From a checkpoint of a small mixture-of-experts model trained on Wikipedia.
Training: 393M tokens, 6000 steps.
Below are experts of layer 5 (counted from 0) of a mixture-of-experts language model. Rows are named router (the router's row for the expert), up (a neuron's input weights, with its number), down (a neuron's output weights, with its number) and show model dimensions 224-255. Each number is 500 + 25 x the weight over its row's rms, rounded and kept within 0 to 999. Numbers have three digits each.
After each expert's rows: "mostly gets" lists some tokens that are sent to it at least half of the time. This comes from a sample of Wikipedia text that the model never trained on.

# expert 7
router:461589472509477509476486500483515518517455476493566520486479528491470493534499496506524468486525
up0:475514494531470492483442502481486526482500536489497537513538514479498524484472511501506462495481
down0:523524497505488474548481467470471498518507540544477525497466540541519510508511469495434490497495
up1:492494470501471484523510509497486489505468496498492485529458513505451454499516553523457489491517
down1:537538496448506476466462468539473545512525501498516530504486520516501485519486495509483502488468
up2:487481491518487502473457501455505487531482540528511489525523490527528517470493566548501491524479
down2:456486465527465476533474507473500496500483441535502482534466499514466525482516528513506506516518
up3:499482477502488499517479472503504570491512513491517546469535527514489498527522489465479492490471
down3:486505476487491508480474490525508492493502509542456510490487489504512465483509464493454478533502
up4:505510472438482495500492543483512556521491511508520458491534480492482489482522494489468487481474
down4:495488479509528478532496470504530485503477452520486463531496508454524475475511477520542516492496
up5:529532513461497505492514549503483527483500534500499475485502532485489489526465477549488474540514
down5:451495504470486508526449520480496494497446516495557464508522472506478516531502448527526495481490
up6:508523454528488486497495466502538538466518503501509511503556535484540463501535516471504480514523
down6:508471496504480523557502470512510534478486518478518518519520509502494516517522485495489475534482
up7:519516500490493503509512501538491521477483478534473516489478523512497497542524508490497467521492
down7:489514481483500483452498492488503526496520504475491489534506491465508483469532506462494488483505
up8:468488532434453502452489491476492525525546474511519484478501500441489541469452513507506493499533
down8:512476558462535574490533522550564546543520486535493475502506515522499493518471453479505495475518
up9:543487510434508529497509480530528518495514461493425500520476542499512519543467508494484463506461
down9:505499539494492484530483481544488501531507531566527452482531479482489473484513510475521503502494
up10:477451505504514541526489498479490469519491490547491496498510488491483464518505543517474523543564
down10:506487509471522550498511499519541493466500482481476529582466511510528502482486490469521518499450
up11:489523525506475514500502543472468516557508509517506500475516541508489525508526517529508488434489
down11:476475498484485525534528505500528558488540501517479488498509519549489508512486464509508439513510
up12:495550506539507478533493452469509467496500493511440488501490522468499477474447487504497489537539
down12:507491510531500505515503513494551503471534491488486509510505462494482496457528493512507469470537
up13:452495529498479508491521492415461496499503536468550515492496487513502483494535509485522546494491
down13:479493500484536527519547524507506462479503499512501505516536514524543489509503505506502476515527
mostly gets: " | MF", " However,", "- Born:", " | DF", " | FW", " | ENG"

# expert 4
router:531470550465518528513507489478509521461476473569496497502506535490483521455528520539472484499528
up0:497497492503482495494508446477524496516510477497494487539516482480506497496464475515519509536517
down0:504476486486508501507573516524539444455482564476513509457493461487512486484523490501534528478487
up1:509497517484479505497490491504482506500530491500535510523492549501501480520521559490518492499460
down1:515527496546478455499531489468501553511494498488474511524463533495498510506527481513516499473507
up2:467491438494488479477476513488490497482494485543503485479477492500467493511485551504503479514504
down2:522526532464459493544526455523523484469501544528536487514514498487498503481490508499540514496464
up3:527526487490499469531498482513502471501513499456533537492491508488480477481502474521501549546523
down3:472546486517510538497503494477487500516464495474509505490483485461455515483522509551539517518488
up4:535488516487467493500490495521525520460539513532457473488485485493519437512511505530495497525454
down4:447478484477516501472526472484556469538506445508546499494501501538492493497486490491513485540519
up5:477513417498503494472498494507516520492493509547500462504524499486481529482520496499508512471493
down5:461492495525501484553502490496496487522455537458548513532497508521464526467502474480474531452496
up6:501492492485506476463474522475534496541482497464505515482456517480487518492496523490489511539491
down6:507550489544512544475487523512452507531491472511475478452513476486508513514482458499519459544486
up7:474495530490530551511497524485507526522498474508498471546528536484479533472494514511473497525512
down7:463505497494522543481507482500531486498533489482466476504463495518458499490509488520501495447518
up8:505495489554516481475492526503522500472460524474545530504483545527498535541504529540458503526467
down8:481539461496499480511501507509539468459560486520472481538495484526528469491517511456520522476518
up9:511506452496444490490489504496483515528467502494500531503536510479486526477512460522480505539522
down9:511487512549491498500492471488490500508482496468490436495538555515502469515508520504489510504572
up10:508516496452506519533499536500525500523534489473507498508519547472500525482473518504527496472480
down10:497504515574514484488499496486521515532481491492512499510505474516521466517459513475490459431477
up11:486519501465485513515489478468481568492490487502474466489500498522525496512514494519499476489498
down11:482514441499458529525531494516493453462530496451485555527482530486482517459521499485511492471490
up12:526524481467516545530509524497482495524523461560509504555509491482508479486494512507469501483499
down12:471492475481484437487488499524496491529523515509537469494516459486515504537480541452472491505526
up13:495504456482492484473477467520493474492470511534479470507528483491498523498486477483502489508495
down13:508502475555521473518450493556454473487538503508493507508493508474505546515531532506524506538466
mostly gets: " Minister of", " Transport", " Society", " Arts", " Institute", " Museum"

# expert 8
router:466469456528474461489465505441512509484528495507572501502504453540502474547505556513514501497553
up0:534494494498454471483442545500530553518505499550512475513519500506476437523489498476477519508515
down0:551520481496479541476494471478522539492468458514482502459490514534473510476511497491525524499512
up1:499494501479484551491474544499488507500500437511455530494539495497499510504490468527510539537510
down1:482519487497462481526514501488508471463529485514498521485531531511455502472518495498539530502511
up2:502493502512480491498502521509471492487513507528546502497549539512502513521488483519532509487513
down2:491472491459527516482505511461493458480476513501513475479482490532459509533465491499551492512487
up3:478503498538495489547539503492555498476479511492484519519514535478516516537505523523481514499529
down3:535491491479509490497539510522520518492479488515468504500527485520517474479533469499479527518517
up4:497496548520510510484504519507446494540483520528501473531500497507477462517506498509488508546530
down4:454496457505502459504504517504531502476532509522465535498498498474508524547461502504466463495479
up5:531482494537467497515481498462481486514499568498493491487513473516523493510503505500556516481481
down5:525500553524499471492513492547492528512479555499501581520473471491458473505474509494517534498467
up6:505473515472421470497516497492537491497477485524479486487515490492522461492486532449500472501542
down6:486505525494513509520510532467529530544487487512478515544531512527519488464521475596478538491489
up7:485494477500464479479476505522516528496461482481521508501497503520484496499500539511507510449471
down7:480523506495487503478547518491488499511523493513489502541530479471513513491504502491491479557502
up8:492528455546515496512510455475539495494528482478487539490533486491475428491497486524477479486493
down8:530520503536506503498496546499515501555519516439514516491508513465475485496475516502520496485521
up9:521486510510499525522506474479483505496518503499507504517493493479493511470516545495512503497523
down9:471473505492450524556524496537528535502527564481488519499427516490436520496509486505524501467499
up10:526516496423517503466455501510487482544488514515499481542523481493483480506506535493480465537523
down10:531539503477515493475499489515521485532518511534535527498502520476480461494485516490494471500495
up11:460496516510519514493513504453549499509503531492509503496551523509524507507535530492456495497524
down11:518547543477483519513499462487478493506470449497467541510483478518523492476463503530515549527502
up12:486505525484470471500506523470512492460532532531488496516510490502455495481495521534509518472520
down12:509526531506501523472471520483540536501476517491507523501506506529522507466491490476501492503464
up13:498491502490497462481502504479527510506523457495524499538488517498469489514524492537478492511522
down13:523496480539440526505472513471518508510477516486522491532488550474471501528496477531500502511454
mostly gets: " served as", " assistant", " vice", " role", " best", ", he was"

# expert 1
router:489548511499502501536518453513504511541469488492504498511490521502497544492506539495504503496491
up0:497472478512452464513507531526509527432540500525508517485509509514487500476471508515470520519495
down0:513516470496476530485534520527519446554481480517488492485497461515435474520535472485523488478555
up1:535497518507470483509516515486493461493529503545515484496514503497487522480521464525493511531495
down1:453478529517470457549515432530470469496489513545496512508469532504520531476482500536511517484488
up2:468546489514501469504512494513504482571506471506509517542485502501479513528505495511478479517508
down2:505493504507469533534502509488514551505500495501483513506452483479480497543491502467492480488479
up3:524506496501527496500470494492501506501513497503488508523489496501503532498511510516512511464473
down3:514516499465477522495508482531527493535505518533507474482517534487527485492526471532530538526501
up4:496472464540495465489504507482494467519530525522532504474505509505477506486483531479503491505527
down4:537499492489511488547469506477480499494530457421521549508469485499498531522522497487491471508496
up5:503511515484551494515505495496506524495481456481455505515513498492474519510524497521490495520504
down5:530533508560507494489524517531488451509511502486483487538541498525506493494458490564540430519456
up6:475498558509534477562523495500501488482500529491475497533517506527497518502454508467477526519494
down6:494494495486489450477482542495494490499516491502521496511515525508546508522477479491488552496515
up7:455512497471484546491509469499549502536499505520508484483518492501504449511520518518483525522473
down7:508483493522514459531437540521506507542456552508454479510515470495480455454438507531471485521463
up8:492446506584496482508509503463499502562430511485516494503526533508498505537488486504488504505506
down8:554518533507479486509478493522518500455507541534473470496480521535496478499537480478525514501500
up9:486489552518469498520496488471493514501488452541495465476503529508487457458505502471526524518518
down9:474509495507533448485505531500480500494489485506516517425519475518489519531517516507484456499469
up10:533489539496568478490532497568468476494533519476509518474523558469480493472499471494532496525485
down10:488506482490517490467541502477501528524485518496472490481496490526517504531479503526535467496555
up11:517466507466483500481527538477462517518490516511517488526525502478516536446474457518448510504501
down11:495468465469448481522479514491492516519475478538506491530457506438470491478527485492501489508504
up12:496521488495460504485491479528458512510508533521532495505489491489522515474470474504491457533510
down12:514521507481467463544493516548530492462503457515450500510484532497463532485509506510510479558489
up13:489502495483499485536474477495517559481477500503491492521492503507500485548483492479449478487525
down13:447493492476460495507490496436467435509494525495496515509523505508519506446456466547500530540472
mostly gets: " =", "- List of", " ====", "==See also==", ") =", "s=="

# expert 15
router:538497554479500514506485494523486534495475492555500467497533536509513521489428487491543464494499
up0:493541528514496480514508500524492540537481494551483496485491481498487490512540479518510523507505
down0:562476541539474535491512475504483456491475515486480504478530510491542553464479490492507475485526
up1:474493513506500489487473513507527541485478517515525524535486510473549503509478493521518479476538
down1:490495494531530533481488523459525478528468450434477511464510525522496536487500548537545523545506
up2:453516532491532499493501501478493491494506487498523529513486502472514485496431489463512502506510
down2:490517501521468510531465494535496474494527456485522478488449430495480481556431512473525500553496
up3:530498495486478506558514546484483518524502459474485494494569470507492506558499486520510518459514
down3:500473498514527560511549527525471493465504492467498486490512525544514504488478475515488520480499
up4:512502513463467467521478474470480487508512480497524503498449489460487449517514440523506529540504
down4:508501517481507447493509476547538540481503516505515516469526529501524486524527512491507489474517
up5:520515484494460503516464510481464483528530479492512536498499580508508520545487530503529465495448
down5:463502504520459509478482451511452478532511461451513531491569499491477455498504496500525491503511
up6:549477528520464491542523482511491482494495517500499514499497536494478536524488504532481516529495
down6:508479509510522513485475471477500503485529530496522477491501489467522478502506469493503514446504
up7:509481519462523525477488450530529489516497503516520531525474512484519472539517483504484482522485
down7:464501466473508522467503482477505474459469500459523525473531497527508542502491520466497528457490
up8:529507521470495498480521468514516511521475493542503492529539496503481545478482484514521460521506
down8:508463461536494491506533519461477509517486499486487485473526515485469452492565495461497500481527
up9:478529523454497510493496475516527521507476533508504548489535514488499512502483525485524451450522
down9:508485516511478470513485522487485502515511480540514491471537514514460501461482507533513495495562
up10:525498456491491506486508464514497570524553509477489532508506490484470504466467527482520506499541
down10:508516462481549475497462518505535495488496546475525505466502464480445531489494508477503481457438
up11:493593500525487510506485533471487503505472517494529501472541516490447461499483544525484487522515
down11:543492459480490504514475462537470452524509510539461484522458486474523513471503501512522502540489
up12:500485536508496486493471492524473493545462507516516489497531541490512524512500465482500551466528
down12:480492466508518502513511469518491525472473559465464483525519489502493484521478546447469496511479
up13:517500484510475519508484510482503506499499511533530509498504534484483493493456464508527502448484
down13:486526477495562481493517486496475510484518465522497506464495491514479464498521516479527512485468
mostly gets: "| No.", "andidate | Votes |", "| Party", " JP", "| Date", " | Notes |"

# expert 13
router:530527465517494468530470547493471534484524471513490531500486522481532523490501490511514495501477
up0:501519465531526479507488501500502525523510503522536523492501511481475504516499515480507527482489
down0:514508505526517466485535526481546487440494515519513529460480498439519503500519468525497526479518
up1:475490500549493489527501490523459546497526491535523514503501507488505453526470496474477490487482
down1:501486501488505462509475443518489515485510474530475472514502486471496484511541467459479524493472
up2:472542507553492469489485456504513512525474496485519514533495420470479462442454465488476475483534
down2:473503528513487458499545502504478466497514495522498493503542478500485503474515511498473512517538
up3:489522507463465438477511551520468443548503522492516538523492492507507503465522473490475466513568
down3:513486487514485502491491490536524505499546503497493492509456538453466538536497467479515489475498
up4:483562485536516485512480449514495521485512526515494495500492440487506435490504477481537505475532
down4:473546480545474484500520455497464485489521458500500469505482520478489490493451528463518505496479
up5:518539485509490479525492470481494493498522524467516475505539521491508479425505507487469503470490
down5:488490527450462544534510504490504510477493541510537476514462486487499558464494499496510519488476
up6:503488523486508483526499480525501498536468514546522491491498515522458512514457514510495530509518
down6:510490551476496438525540525501562501469491495513506480504509530471499527511485539513502517468546
up7:514466518564459455489462495516508493453477508510510488508526460485460495479478549540495511533494
down7:490461519504498479512504488495481481491511488554505521510521536529490517490480507532521514491474
up8:515502499503473496491490531505482505500527488473520531542496456517451506471496529457489486506527
down8:523488528496485510507482491481479517521522460494518538494500463546551511451487502507480471457502
up9:512473503543492458525481528506478582477512501530528481518497512506513448482479497502487487505522
down9:481505500506467497473463459526502480521518513487480494468488491506500523452481508497545488513466
up10:501500505503457513502516529517539475518486468493545556503538507529486520529513496511508472545511
down10:540505549479478523511539506457497451497527488453490510481473495510512525557529522546507494515508
up11:502510518470554526538497518519521527478532496478481476492490489515514493474464481445506479477492
down11:475532538491517545521553483500489472498534463539530533466468496475507490468456579453520539489499
up12:487446459530471485507459538542504513480488472534474504515556558482460515548481501504494498531503
down12:525483471519506512487521511502481483486492506466486466511491459508487491440549487460468475536414
up13:474501562501463513506475522503495537511487515497508472515525522472509503484464501524512510489485
down13:474491536510511549570490499556511538491484516537477502489516538473457541466479530482505465531468
mostly gets: "م", "د", "р", " Q", "ī"

# expert 14
router:483481485511518469508527528460504500517502495472500506531538501471503488509518467467504517454507
up0:506520479493535537500490558510538530482493495526500539456506479506465510508467524512488522490497
down0:508477505456498527473507515504527536454481476497476501486509499495484500513507492506517512524483
up1:459489535478485555521527514447473474452522510513494530452530484488499469485496519527493519542491
down1:485495487504491503476549445470515529540530505497461451511511454512450459505515510525519510516475
up2:470512484493543494472467506516512497512532474495564514509503533477521490471488529461512455533487
down2:467512522510492476513503524496511508497480505434518530524483518484455477466539486470505497506467
up3:524515553504461517486511525466501498544540512502520472514431494488495569510497470444488464492503
down3:490512505503505485459509493531512502547518532467496470514507497452486491455467472506487478495518
up4:497478510518493492485517505451486501532497530497526528499491509518488506493485532543476482547522
down4:497487479538467532462497492504473484470498523528467523532502492480521485497517484495548514482503
up5:467504504524533525501495523492500503522427482519486448523483498503503495525556406509489508528498
down5:524537480509523496532493484468419524507535515493539474531482447470509481523494511497450496510555
up6:498502538461523488496501509487447493550477538518524480559510506485532478515522563517506497513545
down6:505508498480487503507502474500448515482465485452476513498528513469555470453507536538511499505495
up7:504489445489498513476485492517461521539478494533493495435526454517466519501480519480506511504518
down7:477521498483468505473503544480479494554505476509499466499461488511486493514500485507534472521518
up8:497495504484482516527507480483494483497471470470453486507478458498508560550487517510486511512471
down8:511499480497488480485503478521468455498494490492506444500509494498473509487520480518469509510524
up9:524482473529439460509484487441532494538498507507553516549494583490534471502525480513495520509512
down9:501503503496506508489496524453512488546489545535503532511514518504513453487503520492522558523486
up10:524492487468490511523503424484490520494491515502444504529491524499523504497500515484497491495520
down10:515477455510480560518503498481472494489488504506529546516528490514517589492503483530527518513482
up11:497506496467496535463491537453498514521511476480541517499542510513496487469501509505522483520520
down11:516477473461518505512482483493494530526491494499460506505487511493532560538417465489517499465479
up12:502507497534483457507496491576484481499520504481545550489505574524490547516496487525484494513505
down12:500482438520510514488506498497456494526501496514512519488509507512485495525505483509481485504516
up13:474485464510487451482486497497480476482516486507501499508522456494496481506511532504518474499477
down13:487544473486491482519511493481526485495523518500508526514547502504527502498464504531461507504508
mostly gets: " After", ", after", "After", " During", " Despite", " in order to"

# expert 6
router:499469437488495471497492495506552497553440512499513532514513527476503501483487523479510513507544
up0:435487507469483493534456503492509509520519524526500572519524513533555532483484522484483502530505
down0:510500528507482464521479450532480515487515499501520458494491534501510470489462499500532502513478
up1:516532531554481522517494497502504509492473482490488528521514486502477544511485515457460503501566
down1:520510486521486547503470481484501430463505501497490479550493490485473519462492533492522488501521
up2:493537502505503493507523540535495480526499538469536532531473480501526515527447510493479492493511
down2:522513493493527499544536499504496474474505482507471501497482497486509535494533506491543479502492
up3:522492513489482489489537550478505507521484453475548558507520515515472501543498506553527490491526
down3:500522491480502523507511515521431493499534458484489501483510492512530509524528560533510477438521
up4:497521507487473533505503503500483479454485509501467510491514527487475492476486484523474493520534
down4:530548492499538503506509501463506522495505475482481547480529524489520490494478503510480505465467
up5:468489486512474503505509426447480516534508559498511499473493496514498452543526530496510491516484
down5:483456511504515487507482466479510486520524483490513518456506520463480517520523503504492478511473
up6:508471472545505492501499516496494493511512497466523466517503465526499509555514513479466502512471
down6:529528508499543516504497520476481503497477532477509566508499535464453536523508465503454516454498
up7:489510504519481511497472515479504535524488522496521491480529516508527542521489505457479484499467
down7:540509482487538520498466495462474492503465537511498482497513521501514507483552485492514476520555
up8:501487501530522485522486505491502513494507520500521479509535543505500525530490501488502490509484
down8:496476527517524499485505493545501534515473496528464497522513506510536528517495498487465504477485
up9:500490513485495519513481532488508528480553506514509481472514511493495500480517561491497499500527
down9:491450505494514479481509488524569511534533528482506487460490555445522478523481538523511495446483
up10:441517478495492453496477486497511513540531546571492438507528498501505491522512491479480494539577
down10:469503519480467472445527509516483542485497497493545487507475510488514561568485501489526525516463
up11:480487517445485527499511484544484500510464495534484510510517549520488498519498499484499462509539
down11:468522505511492528488486510471563516479550473528534529513475531478509470495501502471500503497511
up12:507507488502493495498502534486518491505484488495499526501481468462477509474490501497504484460503
down12:471506536532512450505494505501541482454527521525520528479499526473502481505461490506485505505525
up13:495477489498443494477478493524504473526492509548520483502552480502516501479465531484492505511524
down13:529548486493527532495485497484532484460524497481486540515466532483479502500572438541510515492503
mostly gets: " that the", "The", " after the", " with the", " | The", " by the"

# expert 10
router:469500516477492491482529458506473506519531492480571536508531510504501488525532526482522511569531
up0:509550524499492505500494466516541498479515484529532511509498493486554536470461491548480498577543
down0:539483490531509489498438519467483531500510516498510526461446482468510501519517517460478487488503
up1:603491553489571533483508524520472536540501488488542500513476504466509497505515518490500493522493
down1:540513476529519501503492482496527450527491503448503467507472497484503506527511474455476502548533
up2:476486507467517508536496489468509503510490510484453507499505477552469555538557518483498510513497
down2:480490495460510494505517462484531542512508514479475497492524459507488451515452487508514481490488
up3:487464483509515497511490443519519472471517517477447494519508542504519513515490505494496461522555
down3:476470513498499497514510490505521475487477514471514488535516515516475491499506451514523503470439
up4:546515492533528468494528484519446480489506504462470475489505505494510497482489526481485530546521
down4:511495513488541542493564462524494496516547477452475522544523490491477489457499490508515519501518
up5:513509527488555511490510489477490498490497519482549500510488485492507502527452503542473553494507
down5:491509492427532485473505445492506505484471473462557498511530503486507501466525482507457436490488
up6:511473505518479421481502498448500518532500484498500492520516503492521523560479523508521509440504
down6:498477523461448544510497512484498492458490511517515476517509467520509463460530499558525485580475
up7:511493489505458488493477515460512501500479505533487532497489451524503471526464519546506493479494
down7:516488483465487494513470503489485555533476473531494500464526519530506455482488497505559448454543
up8:468521537504505462502518519455521530521453561508512494522500480500485483504484508515494532502506
down8:541495532469499495480503515525512446475496510535485468521503498497456518454530488482500442502502
up9:481477519515512488506528512538482529482519511512490496522519415453504503541455545508521502506485
down9:513474494476491505512534528480556529486496417524548489484478505465502481524500537495526487510523
up10:520537520506505515481513531529526501505479473498493514504546511500477499493467517466511507488490
down10:482474529487490466496450470554479483463464511562515516496516547547539483489494466496563467505508
up11:488512448459490492518504455490464480519509537466507518493511519498490477485485526537517495491517
down11:551513523495454510533522493497487524515487495498477502499494494481479515478512496520505526494501
up12:481509466496482485519509474487536477494515512546499492508560524506507454501513498509491469510554
down12:483506455492468483521469537529514481447515500505442522498543533519508529461487488513497492501501
up13:471521503504534485503488505535501511514498506523529544499480530532475513453469511504486484453485
down13:492503474495518470507527479535481464494438479521513494454524509532520455490461526512522488499515
mostly gets: "ić", "ović", " Johnson", " Jones", " Daniel", "kov"

# expert 2
router:506501491458479465511459489513519520495512480504582477490500489473477511496510500478479441524513
up0:480493489485513505504541445497509484461529550527471472517498502484519513475541483482485527477477
down0:511476506488472535519531506525521485519488513500475497500514488514517519495515505503469513561455
up1:506536488484450471514479489515482530514486478513465474477486492493484484466514543556465491486515
down1:480518481481542461527487486482495489518466477497502506508507506453521495478501512516520499461528
up2:442533501513450524455476553521472480500519490498508497487486508476537514476480476530455468433461
down2:510446531447470512480497502537496445509537482485473480504463528513488501502507503504485511475520
up3:506473511442515542501505509489468502497489543499447515489481504474499493544487463496485496507494
down3:495508469504534472547521472502507514492507502457461527520504504476503508557481496519477537520495
up4:503549519512489534494487468503496471503489458516502503503526488486510484472493507551544491509532
down4:478522540527508489542525488498495503499490489507547531466513495529489514498521534522468493538497
up5:517503474470501471483453466494496503517519490476510507484508501512484534560481528498485520501467
down5:461469484570535451494489497488491476521522484487463482488497524516530547516532466518537520514521
up6:486517463480547506499487504497448490491453509544515500498472493479470505468493472547481477536534
down6:517514510502468541502526485519500488491533498521469510502471506491550487530515494513527513571522
up7:530505518431467463507481481522483546516524502519482480478479541494518527488510499509470531527503
down7:452507457534482520508550538481493508492442496507475492482520541502490560491432454513539456451480
up8:509470469536475447487508563495496476504541468478496483498529525514501500530494542524489505468503
down8:495497507487529493527498447581484533454484533540495509466491504514487546491501489486467504528488
up9:490451523509524481467512519469500513515504494474509522506549509520544488524516551495514480472475
down9:506506515527478433493469521505534519510457508541489509492495510557529507500487495521495434520452
up10:505516521484490521492502496544479527476504458529547488497500422501470476531498505473523547468527
down10:485506469499479529506476498497484503504506491470487528496511452515510516464545458484503565513482
up11:492483501474525534516539486532499545511507534481487504468474446463509481500489496505502502495485
down11:505505530524488500468494487543494498557502510512489516497498509478463465523455536542519488464525
up12:534519451476484486534529511463474468506458546513466502540493499470479504476493519486446515520539
down12:485485501497511509480553517527509521505480471544498485474514507513493476492486545481500497526540
up13:473497487513517496528500497487514504453493524499498492490459447466516576480503526510521487472513
down13:517506544536511456551518544522493507535497479541544527522505534476472528445467513513501489504511
mostly gets: "idae", "- Website:", "ensis", " hair", " yellow", " blue"

# expert 11
router:501549496517524466522495477496497508551457546461529465484517517477440508478479462503459515547535
up0:529517475524472451504524512487537512508507479495488467501500508511541533521511496531501515506482
down0:491488480495498507450541491495508520478508504494482510479513496524510495517482505512531493484504
up1:480498493457486479511494491522463508479473487461502469520505512510516473504519509552494471469468
down1:498532497526499463481508512473516499475504497445505518482501440501510517515466566504480460484502
up2:544524510497484515503505487528492483495504564474509545487527480473496483463475500533538511515498
down2:480480460484524486481501480479502513486528563535515494490514548494495521514455491525519483533547
up3:484484527467470486467489522528481512480499503500536518507524481515553504482509516501472491508502
down3:459503497482528495500550485466511502463494499464510518499504507513474443504486461496525488529462
up4:492476528501444536501530526493481513491503508504562513503532522491533457503499466531497495493496
down4:461485529535490475536521433497477513467511509520476495496448488489499466536524488542475521499534
up5:493500504552488522524492535448500567495461577493422477492518530467500442498498489485471467546528
down5:500500507478551498463523493563515449492523545532515520507503500494534527477521553516514495492484
up6:502533563518462506485520513469492490497516511531474488490532513532482512482500544532508491507486
down6:483466493511487473488528502489513463527529539514485507492499525498538492504511513517551532537489
up7:534488503495485528495505526494501441478481468477492509508486477534517515507489530488504471490482
down7:503481538489491479497487473535547501516487489542469518510494476495504503505470500438468466478469
up8:515502434480483476500499539525493528516493487497473505480525502507469510517526503487466499500447
down8:522502480549483525500493508539497537535496502499485500471494511542541454498483529528498503470480
up9:517552523498476509450475496518541500532532514512540502497505477485537542470549535519499477475552
down9:483499508473519513488470507493527458496545498484536551483507546515490503524461506473492493458489
up10:562481462491519547488514513497535482504499499479511534505531510488513521440510546471481474511504
down10:518484523490511482552522475452518518480529505469499493490504497446544487496502480509505448534480
up11:497512467476537474520485477515502511488511472516511478501503534484520517445499498512478463515508
down11:464507488479453485551490512488464501461511501532503563487498501508508475492491501450508551521515
up12:500511548532505495500522504503522527522502548491512493501505540483493512471487531534475530482466
down12:499494545478511514451516490497491469518449509533505505505479481522506497543503482498490475510488
up13:516533514550529489501491510531503520463497562508521520471507453511458519461464484493468493506517
down13:513510461534492505477485500489496468491546475529465516488497489494503469493505491503506494466550
mostly gets: "uh", " Ha", " Bob", "alg", " Ger", " Ry"

# expert 12
router:459503480492508472490489552527488529506514540549488520495460483504488480499486503542515461511490
up0:480462497553516459495517439491469475484510494490507517475487492515506494495496487509497516500563
down0:483524450489523528535507497494523486500526553502528497527517483494552455526496484445519513471493
up1:493541527497478565538478522472508522510505504561494490472525548500460491489463538492512484539526
down1:465461519500495545480469503504449501474506484515473485487457451532501498474478463447505476504505
up2:527531531485511540500495531499492527506507478512499494498504479489474546501477482490492499499477
down2:516512511478480472479519491523487511519466522510475501519462501493508475468464501500486512522499
up3:559512474480496458551494521479513502490484503525515505497502516484506543501513474535501493512508
down3:438515443503478513510519509485493507444515480522492474499540504501518539512493431476507504486493
up4:436525528498509511504480474484506488476523482503487540500513493498439472510504477487480494516514
down4:528521495505560464492509512472535499484511531533521548520519475496465495533508476492489521502479
up5:521517535525543512513495524475501502523481504513510501505488501487515521467556532534494522506512
down5:521470464512486522502471480507521515531473451472503489524453496509518480546549476506556491481488
up6:480526514471483460481520498505503516469491480495486498465490494507434497498524492512525504515510
down6:469540491469478520500511506525545480510467482519524498490509528504456474521466480485487482491494
up7:441497480490464456504529483550477539477557499515499491512503526515512530534465579500489498503459
down7:502539477496480518558506535502495492499495498491503486551492528502525516513519483502534477464476
up8:466505476484483487513496522502481507490512478481497506502492505501497479505502466526489505491511
down8:538487488510470469498482518510502513495472493496507543473498546533492516519504494537489471528547
up9:494503510490525506540476505495539557531499503499519524501507492505525529457536546557477497516465
down9:543502513514483504509564460497500477526477511496486537501481505484461493521482519493468521498490
up10:475537480516537483503507517544491446526510476483489491485489486499504483515475498472510467511456
down10:476545513474562441495447470490503481524517508469469521467506498462495455507506538461473474496491
up11:542522481443495508511491517506514522538496506493521498556491472482477465521467470517468493492520
down11:484523497538494547467467484453557511491497480492536473469503487545480478489468481506490481502556
up12:521532504476481462510484537504496449486502517539469474516479480490541498487455499490501447486542
down12:504448523497511478503508510501516501542520512503530495546483515497489527537496526476497502479533
up13:497495514537500518466519525507490513502511520512504501491508483514499488489507502508536513516478
down13:497523525491485463504541505467446469478502512507491476508519482482518510535544450502480493504517
mostly gets: " Soc", " across the", " off the", " At the", "ș", "amb"